{
  "n_head": 4,
  "tie_embeddings": true,
  "seq_len": 256
}
Below are experts of layer 7 (counted from 0) of a mixture-of-experts language model. Rows are named router (the router's row for the expert), up (a neuron's input weights, with its number), down (a neuron's output weights, with its number) and show model dimensions 0-255. Each number is 200 + 40 x the weight over its row's rms, rounded and kept within 0 to 999.
After each expert's rows: "comes after" lists some tokens at least twice as common just before its tokens as in all text. This comes from a sample of Wikipedia text that the model never trained on. Tokens count by the router's weight.

# expert 31
router,236,199,224,192,231,188,171,266,222,173,104,173,229,214,207,181,245,206,241,285,214,193,178,99,216,153,216,211,162,215,187,190,209,209,205,192,217,219,264,183,243,280,204,222,250,180,211,169,152,222,197,212,154,174,113,191,236,214,157,215,202,172,184,183,226,238,159,229,199,274,176,198,239,195,175,214,188,238,294,200,307,194,263,160,195,105,224,197,216,260,208,172,84,164,230,221,195,214,191,189,226,218,156,253,249,159,207,260,228,198,222,146,153,171,233,285,210,192,261,141,150,244,209,307,172,192,218,230,196,172,229,194,131,203,202,146,230,213,207,181,352,170,157,194,170,200,221,224,236,173,157,228,191,233,239,277,192,183,232,168,138,214,210,206,217,179,162,158,227,150,210,217,267,237,243,160,163,281,240,176,252,233,244,173,224,206,268,257,250,235,243,268,185,239,186,159,141,249,138,141,243,227,158,194,208,137,176,204,189,276,261,139,166,170,175,151,186,228,150,143,174,265,216,138,215,249,213,220,211,209,188,255,241,224,218,248,256,206,203,190,187,234,172,220,202,209,247,190,182,185,149,221,242,258,226,191
up0,192,239,129,252,181,204,212,252,143,239,177,249,230,200,158,195,132,235,178,223,238,171,205,235,307,201,219,249,205,201,161,141,217,259,234,178,149,212,216,255,130,170,149,205,121,148,205,191,161,225,205,162,155,172,231,237,218,176,234,173,127,226,194,249,232,192,151,251,166,145,140,182,184,208,192,181,185,247,239,256,174,186,267,220,261,192,224,209,135,217,178,157,214,193,260,208,205,122,201,168,161,241,222,174,230,176,191,224,189,222,259,198,195,213,287,180,138,239,187,257,214,138,225,220,229,173,222,115,146,260,218,249,240,198,206,218,224,126,207,176,163,124,245,247,249,214,294,148,83,197,213,214,189,190,237,237,187,233,263,162,161,252,196,176,188,234,182,182,129,184,196,155,236,201,132,124,192,168,259,148,288,180,232,188,185,190,281,196,172,211,189,229,158,146,253,207,169,244,189,220,169,244,215,228,177,186,210,188,162,164,210,201,225,228,196,187,186,177,226,217,211,275,180,184,193,188,208,185,202,129,229,237,277,229,153,177,283,133,177,195,257,277,234,112,137,164,226,157,257,215,255,255,162,192,136,209
down0,170,134,238,182,180,182,193,177,147,141,190,224,251,203,238,168,196,241,202,188,199,158,189,226,185,165,263,195,223,199,181,184,170,200,185,206,215,215,218,186,160,240,211,184,108,269,266,289,196,217,302,125,219,199,182,206,255,203,131,235,209,154,191,130,231,284,143,154,241,152,137,190,158,136,161,142,128,141,227,209,145,162,181,237,235,197,242,98,245,166,171,263,194,198,209,177,182,256,173,224,177,167,163,204,221,124,218,171,232,192,258,237,234,163,193,116,242,173,144,234,230,190,212,215,186,173,234,188,266,162,150,218,167,226,201,202,240,158,108,180,229,192,230,183,177,224,166,167,193,178,235,165,159,223,142,196,221,282,115,250,148,337,190,157,189,222,204,183,240,205,123,213,176,220,172,165,206,213,223,205,168,269,252,224,205,237,176,245,172,224,156,181,238,280,179,178,177,261,292,197,183,132,139,168,211,215,148,192,168,233,174,217,176,220,196,117,248,228,138,199,233,245,229,234,208,147,194,173,214,154,162,190,221,162,96,243,203,178,240,213,187,216,190,262,186,207,163,240,211,199,228,213,146,218,250,178
comes after: " |", "|", ";", ":", " by", "/"

# expert 18
router,204,290,248,190,222,147,116,171,196,166,206,136,193,184,222,226,247,193,221,228,190,130,223,154,207,199,223,173,180,145,198,152,183,204,249,229,229,144,216,182,310,243,188,222,227,116,258,174,157,184,165,208,174,139,170,229,251,199,140,200,190,164,234,195,211,181,143,221,195,259,149,176,194,176,209,220,202,215,240,200,283,220,272,145,176,158,222,208,143,195,229,172,120,165,248,173,207,135,221,184,156,160,130,301,226,231,172,174,154,244,261,124,179,244,217,251,116,207,136,202,138,206,166,172,216,140,188,278,177,131,178,196,173,196,141,214,170,189,250,213,262,236,144,171,143,170,210,204,207,186,242,193,228,208,216,185,198,229,194,154,192,235,224,165,276,166,127,194,248,194,159,170,277,266,256,139,196,130,240,131,184,234,206,190,224,188,230,259,242,204,283,198,178,183,164,144,187,200,163,169,267,216,252,212,193,180,169,232,177,259,255,141,167,181,293,222,237,223,203,248,168,227,184,207,206,225,284,231,141,160,279,192,184,155,204,233,204,209,177,224,192,185,213,187,147,262,224,148,222,261,171,272,178,196,220,176
up5,215,170,166,237,184,164,196,212,166,174,179,166,264,191,263,161,247,196,241,211,282,233,248,193,272,170,185,132,287,219,161,149,157,170,253,230,193,181,108,231,227,231,203,231,176,173,273,216,203,256,196,214,196,130,214,161,147,206,158,194,255,121,186,167,206,183,110,192,222,152,186,183,207,166,219,177,166,159,207,187,211,190,255,218,273,183,217,228,225,210,221,219,245,209,209,174,236,191,284,163,172,246,227,257,200,102,167,179,154,176,192,181,272,183,147,248,237,275,231,143,212,212,153,195,254,142,181,241,205,202,240,223,132,203,225,147,203,194,209,138,244,209,127,206,260,190,225,184,201,240,201,195,225,157,191,243,161,193,228,223,130,201,315,191,209,241,150,212,185,266,290,188,172,206,172,199,204,173,171,204,162,191,111,177,99,206,199,188,256,209,239,237,188,224,219,160,187,196,133,149,288,186,169,223,231,186,182,235,183,269,216,156,190,179,191,176,184,247,186,208,171,294,184,208,181,234,283,206,135,230,232,273,211,232,88,232,197,255,215,181,159,206,193,190,258,208,287,144,164,194,176,203,157,191,180,124
down5,185,216,268,196,158,163,263,144,241,121,266,163,268,218,144,171,229,167,205,192,186,156,262,206,227,173,198,167,216,245,178,273,199,284,183,251,142,215,212,236,101,186,179,200,123,186,230,192,243,218,190,237,154,98,208,196,208,224,214,147,222,233,177,218,268,242,198,180,232,114,144,252,230,208,196,222,218,143,233,240,53,207,197,196,237,178,168,183,130,163,203,183,271,157,210,161,173,161,228,168,182,238,261,208,191,182,166,272,224,169,294,211,213,213,184,178,222,179,182,216,263,161,210,152,226,237,222,230,221,221,203,207,182,251,201,239,215,124,149,131,219,273,186,192,192,142,257,193,181,203,202,218,164,183,124,218,233,191,185,236,207,209,140,182,88,236,137,241,166,169,181,159,148,167,209,227,147,229,217,213,162,213,209,165,202,189,208,158,247,164,169,167,171,268,172,185,180,184,130,214,187,184,224,244,259,214,208,200,184,189,203,208,123,169,219,178,201,154,195,340,197,205,155,234,158,188,195,144,225,237,204,153,247,246,187,223,216,148,210,204,191,110,271,286,228,194,205,152,177,165,180,141,195,193,171,201
comes after: " ", " 0", " —", ")", " 1", "\""

# expert 25
router,187,242,268,161,279,173,166,234,195,182,139,206,272,258,195,217,264,258,261,230,204,177,184,201,257,145,252,234,142,199,174,179,221,306,213,214,167,160,238,182,250,239,221,217,202,186,256,219,180,259,185,215,228,162,203,236,241,242,126,231,186,189,242,256,207,220,210,212,149,250,182,210,263,214,158,241,285,233,193,203,305,229,248,156,210,108,217,178,152,167,217,161,152,99,199,155,250,161,189,239,173,186,187,284,288,191,186,226,172,256,237,104,156,218,186,227,212,242,233,178,119,231,183,189,251,172,268,228,179,165,198,223,163,221,151,175,191,240,264,212,265,169,180,204,142,187,184,224,213,190,177,161,247,205,178,262,136,195,193,140,129,198,229,213,267,184,171,163,197,227,222,175,223,254,252,216,131,210,245,145,206,176,253,260,189,172,233,249,188,222,210,228,191,189,218,243,172,249,194,137,203,156,220,201,108,207,235,236,132,290,224,138,245,112,233,159,201,233,223,163,197,193,183,152,204,233,250,220,228,231,245,223,245,180,188,210,236,194,177,203,225,241,185,214,145,180,221,153,221,226,135,179,218,202,252,146
up9,168,163,244,167,279,143,147,215,145,192,224,182,206,250,156,142,186,192,221,255,181,219,203,161,245,136,226,181,206,209,200,202,225,249,207,224,298,200,222,244,235,230,179,194,233,162,230,179,160,215,251,250,209,244,182,224,243,190,119,205,196,130,162,249,186,289,227,251,154,269,228,238,182,158,215,208,187,167,163,178,238,253,193,227,208,166,268,176,226,92,159,91,130,198,197,226,186,210,253,238,262,243,155,267,254,161,198,202,243,237,243,231,108,186,124,196,223,172,247,171,214,190,223,243,223,230,216,253,170,225,220,240,170,170,162,150,219,215,228,219,232,178,174,252,112,97,160,158,201,195,201,190,199,208,133,235,156,224,168,207,217,159,253,234,185,237,228,152,233,168,252,206,198,229,218,230,133,244,227,180,297,295,197,270,246,146,216,238,191,127,226,231,221,251,158,208,202,228,187,194,208,158,249,153,141,150,228,239,137,139,208,162,232,200,221,240,146,193,260,188,254,229,161,236,197,163,220,184,162,247,248,207,181,237,193,158,185,153,205,266,226,241,273,226,213,162,245,191,201,289,210,192,208,176,204,182
down9,114,227,261,185,179,239,279,232,137,189,187,213,206,218,173,210,181,182,274,201,306,226,239,220,232,156,242,308,194,166,186,186,212,154,272,181,192,208,210,237,154,248,189,106,178,150,189,251,180,208,146,154,106,162,173,216,188,191,258,284,170,204,250,202,203,228,209,223,177,212,178,202,169,165,225,220,203,145,176,185,169,247,186,197,173,239,153,187,268,106,193,186,108,172,197,173,222,132,199,180,164,233,186,127,148,182,164,191,278,212,171,193,251,160,195,248,149,250,173,223,183,140,255,238,267,284,204,150,147,197,148,206,227,228,200,235,275,177,164,149,220,246,194,206,273,185,235,187,188,203,187,141,213,215,114,207,193,165,164,145,154,188,199,161,191,150,231,162,207,250,123,210,203,125,209,217,233,218,228,192,178,216,223,222,275,225,278,197,286,192,198,206,257,201,260,217,215,170,191,205,168,169,224,210,233,234,200,201,205,159,147,184,243,177,243,199,200,141,254,190,251,185,258,239,184,164,156,217,162,187,227,157,247,277,220,200,236,131,229,234,184,296,209,261,202,240,191,223,189,150,175,150,124,231,239,225
comes after: " |", " 1", " 0", " 2", " 3", " 4"

# expert 27
router,228,201,197,171,291,130,165,252,223,190,178,192,247,236,217,229,227,269,242,217,244,137,238,143,267,166,235,201,222,167,175,132,210,203,184,218,187,166,216,161,242,220,173,248,246,210,212,188,135,256,199,232,193,147,202,187,234,237,175,207,172,160,213,170,214,170,173,231,168,253,200,184,213,271,271,226,213,212,261,249,246,215,263,154,175,160,272,198,136,151,256,144,234,186,244,212,237,145,212,202,185,203,130,214,226,231,164,298,173,240,242,200,210,243,176,217,140,268,236,176,169,234,187,213,241,160,237,241,205,152,244,261,214,226,195,225,170,262,222,259,202,155,170,188,193,146,203,278,174,104,129,203,205,223,217,296,159,276,243,183,174,249,198,162,289,97,158,182,125,272,208,165,235,240,244,203,159,163,224,147,211,215,238,221,233,164,257,220,212,181,259,239,180,222,160,167,177,230,127,197,217,162,239,212,144,179,178,259,175,215,269,160,233,198,266,217,282,228,204,77,186,243,157,182,177,250,274,150,168,217,238,220,189,188,185,269,236,172,183,163,208,196,222,179,164,171,214,183,179,193,215,197,224,230,178,164
up0,229,154,175,141,234,276,177,150,248,119,202,206,159,200,245,195,183,203,233,212,167,177,255,192,178,252,294,211,184,175,174,154,222,204,249,264,188,201,198,234,205,241,214,145,265,208,256,191,127,195,222,210,200,132,223,258,196,222,180,154,184,150,191,233,149,238,207,217,152,204,203,197,271,210,182,211,203,200,226,256,223,230,175,181,173,174,210,245,223,169,219,142,163,139,280,175,186,273,238,189,190,181,230,181,220,172,229,233,240,204,229,207,184,259,174,125,223,211,205,236,252,230,144,221,262,205,187,160,181,62,220,232,225,129,190,188,193,247,195,184,185,205,155,217,198,177,188,158,201,215,276,209,170,255,93,176,224,249,173,221,230,208,160,145,259,174,249,194,136,254,235,188,195,110,190,190,220,174,227,234,207,163,202,310,197,111,173,242,235,196,171,204,194,143,147,223,117,161,187,178,187,165,232,198,230,133,138,263,216,220,303,201,176,180,189,304,165,199,220,162,136,194,165,200,209,222,158,193,251,148,181,198,202,203,131,215,228,207,290,203,215,113,239,315,206,209,217,212,195,228,178,183,226,250,211,273
down0,131,112,275,192,133,227,177,234,176,137,193,197,135,227,174,298,165,236,179,126,171,191,137,177,118,278,230,234,187,243,203,193,140,298,256,308,165,162,195,234,243,196,165,203,222,163,238,179,178,125,257,226,139,208,155,174,254,131,219,245,187,204,227,111,157,227,156,177,172,212,148,220,238,224,170,194,207,221,214,153,293,163,175,213,168,173,221,238,191,188,198,186,135,148,122,220,150,248,218,214,194,166,234,134,164,205,178,210,146,163,119,225,214,223,176,203,203,186,171,269,201,191,212,241,171,244,243,209,181,216,206,137,207,182,202,184,181,167,209,236,265,227,169,205,194,196,174,165,217,260,230,205,142,196,197,164,248,204,237,281,225,232,175,222,261,160,189,159,208,144,280,188,241,132,134,172,214,234,245,175,240,243,133,240,213,209,159,173,256,150,213,266,133,211,166,193,193,194,196,149,167,156,164,160,250,181,164,219,125,215,189,258,176,211,195,252,154,252,163,246,194,273,210,243,180,237,233,183,233,156,201,195,212,158,239,197,205,200,278,177,161,167,164,231,181,243,208,237,168,227,126,247,222,212,168,235
comes after: " of", " in", " for", " to", " the", " at"

# expert 14
router,199,227,260,119,208,180,159,239,189,164,203,165,272,269,251,219,225,246,216,238,263,215,254,197,217,200,260,181,172,161,217,157,190,234,231,257,206,209,221,203,210,255,181,273,169,163,214,190,178,207,221,230,200,177,160,189,235,222,172,179,159,154,195,249,209,211,206,257,141,240,144,256,239,284,183,212,191,179,233,256,286,216,253,201,126,138,265,239,195,227,217,179,173,175,251,184,230,185,232,181,172,204,223,228,184,154,153,157,117,230,215,181,158,214,273,205,160,298,178,113,209,220,139,255,218,167,219,242,161,200,217,249,196,206,151,193,125,164,233,216,313,182,173,196,174,175,197,178,142,154,226,224,160,222,215,202,110,253,198,196,210,242,228,129,216,106,181,243,121,229,194,178,281,250,197,178,170,220,263,168,181,193,214,200,213,213,221,265,244,161,225,206,230,166,228,195,132,202,197,136,249,188,224,241,185,139,174,271,117,234,244,158,123,169,282,218,237,190,145,219,180,217,124,193,223,242,190,216,209,190,235,257,238,191,126,255,216,130,197,230,232,241,249,233,162,229,236,173,206,199,149,218,220,290,217,212
up0,219,145,271,185,140,182,192,148,239,235,217,187,265,217,170,239,213,213,228,188,221,192,194,165,200,249,181,190,217,261,204,192,260,199,215,260,215,175,185,210,188,205,183,263,206,203,136,236,187,165,230,213,169,203,208,157,218,214,212,92,247,108,215,164,156,190,181,263,280,265,142,216,273,110,155,131,236,165,178,182,235,152,172,191,211,181,141,234,121,202,184,186,218,157,216,182,228,185,226,197,124,110,196,263,210,225,242,145,226,188,174,180,189,254,180,201,139,237,136,224,181,231,153,186,189,163,211,238,209,207,272,218,163,232,165,141,170,259,139,190,203,192,165,204,256,157,179,204,226,180,220,185,181,196,254,228,280,260,223,234,159,206,298,247,175,197,202,136,181,296,261,119,196,190,173,155,177,247,202,207,202,211,148,212,207,245,244,204,208,183,168,200,124,200,270,137,186,191,187,162,200,142,276,122,214,144,157,240,163,198,326,214,256,211,152,215,182,218,180,211,173,239,123,233,134,228,188,221,157,214,172,164,192,224,182,210,270,195,188,181,168,173,228,119,237,225,229,177,207,267,149,207,112,184,245,202
down0,201,185,201,189,157,188,157,194,202,211,213,225,216,214,212,179,177,158,179,230,195,124,247,188,223,185,246,179,209,177,131,167,180,185,158,192,183,172,193,178,157,148,179,203,118,276,277,125,227,242,220,235,158,174,220,202,181,166,218,137,154,90,254,173,250,255,195,135,203,178,253,222,216,204,248,191,174,197,205,252,177,257,171,213,191,234,309,256,181,183,217,206,250,155,250,198,168,118,192,183,243,152,235,278,213,214,174,274,172,142,237,182,165,200,248,200,170,142,197,180,206,180,237,281,185,175,202,195,220,228,221,237,199,227,255,134,221,229,241,123,270,199,130,245,121,165,149,177,204,228,235,181,227,192,216,233,187,173,122,145,192,172,136,227,207,186,220,149,227,81,177,202,218,262,214,266,296,158,258,203,182,165,251,163,280,207,204,187,252,251,171,109,250,202,160,214,140,132,269,215,182,244,179,223,212,131,226,138,198,156,197,150,233,223,233,183,212,190,153,249,179,173,250,206,211,190,226,219,188,206,135,187,192,130,223,259,179,237,272,213,290,240,223,203,227,186,160,198,241,161,225,222,233,206,156,230
comes after: "\n", " January", " University", " March", " February", " November"

# expert 8
router,249,236,149,150,266,163,136,231,184,141,159,166,196,226,218,225,262,239,205,202,201,207,160,173,272,177,194,250,196,210,205,135,245,248,294,226,175,192,192,163,228,226,184,245,292,202,213,166,171,248,184,245,226,198,155,221,205,141,170,152,220,176,231,207,166,214,218,258,175,235,200,197,204,171,231,239,145,231,236,257,260,209,229,243,266,133,303,226,168,164,237,204,166,154,220,205,244,145,200,197,254,122,187,234,230,229,144,237,205,223,194,171,129,206,225,272,155,271,229,199,167,251,163,278,229,184,254,215,143,178,245,197,207,209,142,183,173,219,273,264,277,112,196,144,170,135,219,192,217,213,171,190,169,222,233,235,93,247,194,243,226,223,265,164,233,178,126,205,145,228,249,133,208,271,201,159,185,195,241,171,190,243,214,209,246,160,249,269,225,177,233,203,168,216,224,192,214,239,191,157,240,228,183,185,145,175,187,245,155,285,226,164,187,182,193,265,157,269,173,162,150,224,137,178,228,230,271,176,189,195,195,228,230,166,180,256,242,171,153,256,187,249,228,230,192,203,193,173,274,223,152,274,220,249,240,180
up6,199,184,235,168,228,185,197,177,204,94,282,249,240,230,200,183,230,261,228,182,171,164,222,195,219,202,125,128,206,214,195,214,163,186,189,182,225,272,196,199,169,147,242,284,223,285,158,153,222,223,188,282,162,157,170,234,199,174,197,250,200,141,208,177,262,263,190,108,190,238,181,224,248,178,213,189,216,177,145,220,201,213,192,188,197,298,170,145,202,173,207,168,157,141,235,139,212,185,180,204,162,220,213,242,209,168,164,152,237,195,187,167,248,214,217,259,271,191,201,151,225,236,132,173,211,143,239,271,219,177,98,123,192,157,204,247,272,233,243,150,166,218,230,139,244,189,177,207,291,215,193,158,214,250,162,145,230,164,201,185,200,228,162,202,175,189,249,256,162,226,207,192,236,218,217,101,196,142,177,177,184,200,199,163,214,145,190,231,194,244,228,200,122,202,196,198,260,196,146,190,210,174,163,212,304,204,196,250,165,283,275,219,246,238,214,212,217,250,142,155,189,204,143,172,155,179,164,151,180,142,255,190,267,203,158,132,231,233,173,216,166,179,277,159,192,229,136,217,102,196,218,185,147,176,171,139
down6,203,147,228,187,218,183,153,196,299,186,196,190,183,138,218,198,191,219,235,194,207,225,195,188,112,193,134,189,235,200,204,202,212,157,114,104,228,271,225,209,171,169,133,186,181,239,183,218,143,158,258,184,239,209,230,192,255,252,170,215,229,222,115,216,197,219,212,168,124,194,213,228,235,175,151,227,138,155,203,220,162,161,243,222,232,240,155,135,103,187,197,180,158,172,234,229,98,301,154,159,230,210,206,189,175,165,218,245,222,175,232,240,177,224,224,209,267,293,203,219,100,163,162,222,248,217,151,162,223,154,154,200,191,127,143,225,208,158,218,257,285,226,180,244,248,242,181,177,178,203,182,252,157,205,115,225,178,217,240,189,253,241,159,210,151,206,174,184,197,223,243,208,233,198,201,219,232,202,184,195,180,190,204,195,192,234,233,262,189,204,200,233,183,197,170,219,157,152,165,237,158,219,232,236,259,232,148,193,229,203,158,215,227,281,173,151,213,242,186,236,160,280,147,187,230,156,122,154,174,197,177,245,154,234,273,226,172,175,177,268,160,136,112,248,279,170,183,225,265,240,277,194,120,188,184,156
comes after: "\n", " |", ".", " =", "==", " =="

# expert 15
router,219,216,236,183,277,107,177,227,214,173,238,223,261,189,247,194,222,172,260,263,232,168,236,163,299,94,236,186,198,171,195,192,214,241,264,291,158,239,199,217,234,180,172,212,198,141,234,234,175,224,176,224,236,147,150,196,234,224,160,231,139,174,195,218,188,186,161,268,173,234,187,220,231,250,204,194,237,235,238,152,274,264,249,202,144,183,283,229,164,200,279,164,143,119,252,143,231,106,240,131,155,220,191,293,244,224,149,172,198,276,253,125,198,195,256,228,131,225,165,169,194,240,127,202,193,167,237,246,194,176,196,248,185,165,164,203,219,215,245,267,350,131,167,223,130,207,247,187,178,180,213,244,215,201,244,252,217,242,171,156,161,224,252,145,204,166,167,182,253,221,211,173,244,247,237,194,161,190,266,174,250,229,240,212,195,147,240,245,204,195,242,238,197,234,184,187,206,225,150,197,225,236,220,181,177,176,144,188,221,189,174,164,187,161,221,214,194,192,183,193,185,181,166,147,181,237,236,205,161,194,203,202,243,209,168,210,252,141,235,222,262,200,213,172,170,238,186,119,249,208,133,193,203,219,144,187
up3,178,247,261,208,178,271,180,266,156,245,166,248,260,221,229,249,259,151,161,193,140,199,95,156,219,207,142,190,238,213,190,142,263,248,197,154,228,211,159,199,190,157,207,292,228,186,196,195,183,256,200,226,155,195,216,257,168,237,159,263,212,194,216,172,174,217,245,154,191,230,157,201,226,252,200,277,185,142,170,211,213,180,197,221,247,153,246,261,244,244,236,168,163,151,217,267,201,179,193,209,282,140,128,169,234,181,110,179,153,216,239,190,175,271,157,265,190,218,205,74,232,183,209,221,236,209,259,228,138,193,279,250,259,210,266,189,177,258,213,214,246,219,228,197,190,198,154,208,228,160,222,196,193,177,250,277,186,186,217,136,160,193,216,221,206,238,138,120,221,206,186,199,258,288,257,170,156,245,272,167,153,221,164,215,182,221,225,254,206,154,194,211,178,245,186,219,158,221,151,190,165,172,245,267,241,178,220,218,179,173,176,219,200,219,210,279,215,138,185,197,264,193,174,176,141,184,285,205,211,185,173,187,166,234,245,299,183,208,192,177,146,215,167,99,219,208,165,156,156,179,180,232,235,156,176,176
down3,194,206,145,117,221,232,206,226,239,252,173,202,255,246,256,212,285,157,226,183,273,168,180,243,152,199,256,240,263,148,210,185,208,140,167,187,195,163,172,226,183,174,168,189,168,280,202,180,166,185,155,200,218,162,274,248,175,209,199,208,196,189,180,206,203,228,202,131,189,190,220,214,247,183,259,193,172,211,214,188,103,217,156,253,220,233,258,160,170,162,212,202,234,175,235,245,210,195,215,221,196,178,175,105,158,270,193,293,215,225,232,220,202,228,238,147,155,211,154,190,187,225,214,111,223,268,239,271,182,213,155,195,183,217,171,283,208,185,222,199,261,185,251,173,177,261,226,233,128,158,234,185,162,125,212,279,144,232,171,158,281,227,159,195,180,191,187,173,194,195,164,222,265,171,186,157,261,197,211,143,230,229,275,193,169,158,183,226,155,157,151,219,236,265,194,142,242,228,212,204,211,191,205,217,255,202,173,238,206,153,176,288,207,195,190,198,269,178,285,282,257,196,179,168,228,215,134,210,184,305,159,180,239,147,267,186,232,173,200,225,146,201,100,226,176,169,245,125,174,209,203,295,214,243,132,199
comes after: "\n", "\"", "\n ", ")", "a", "i"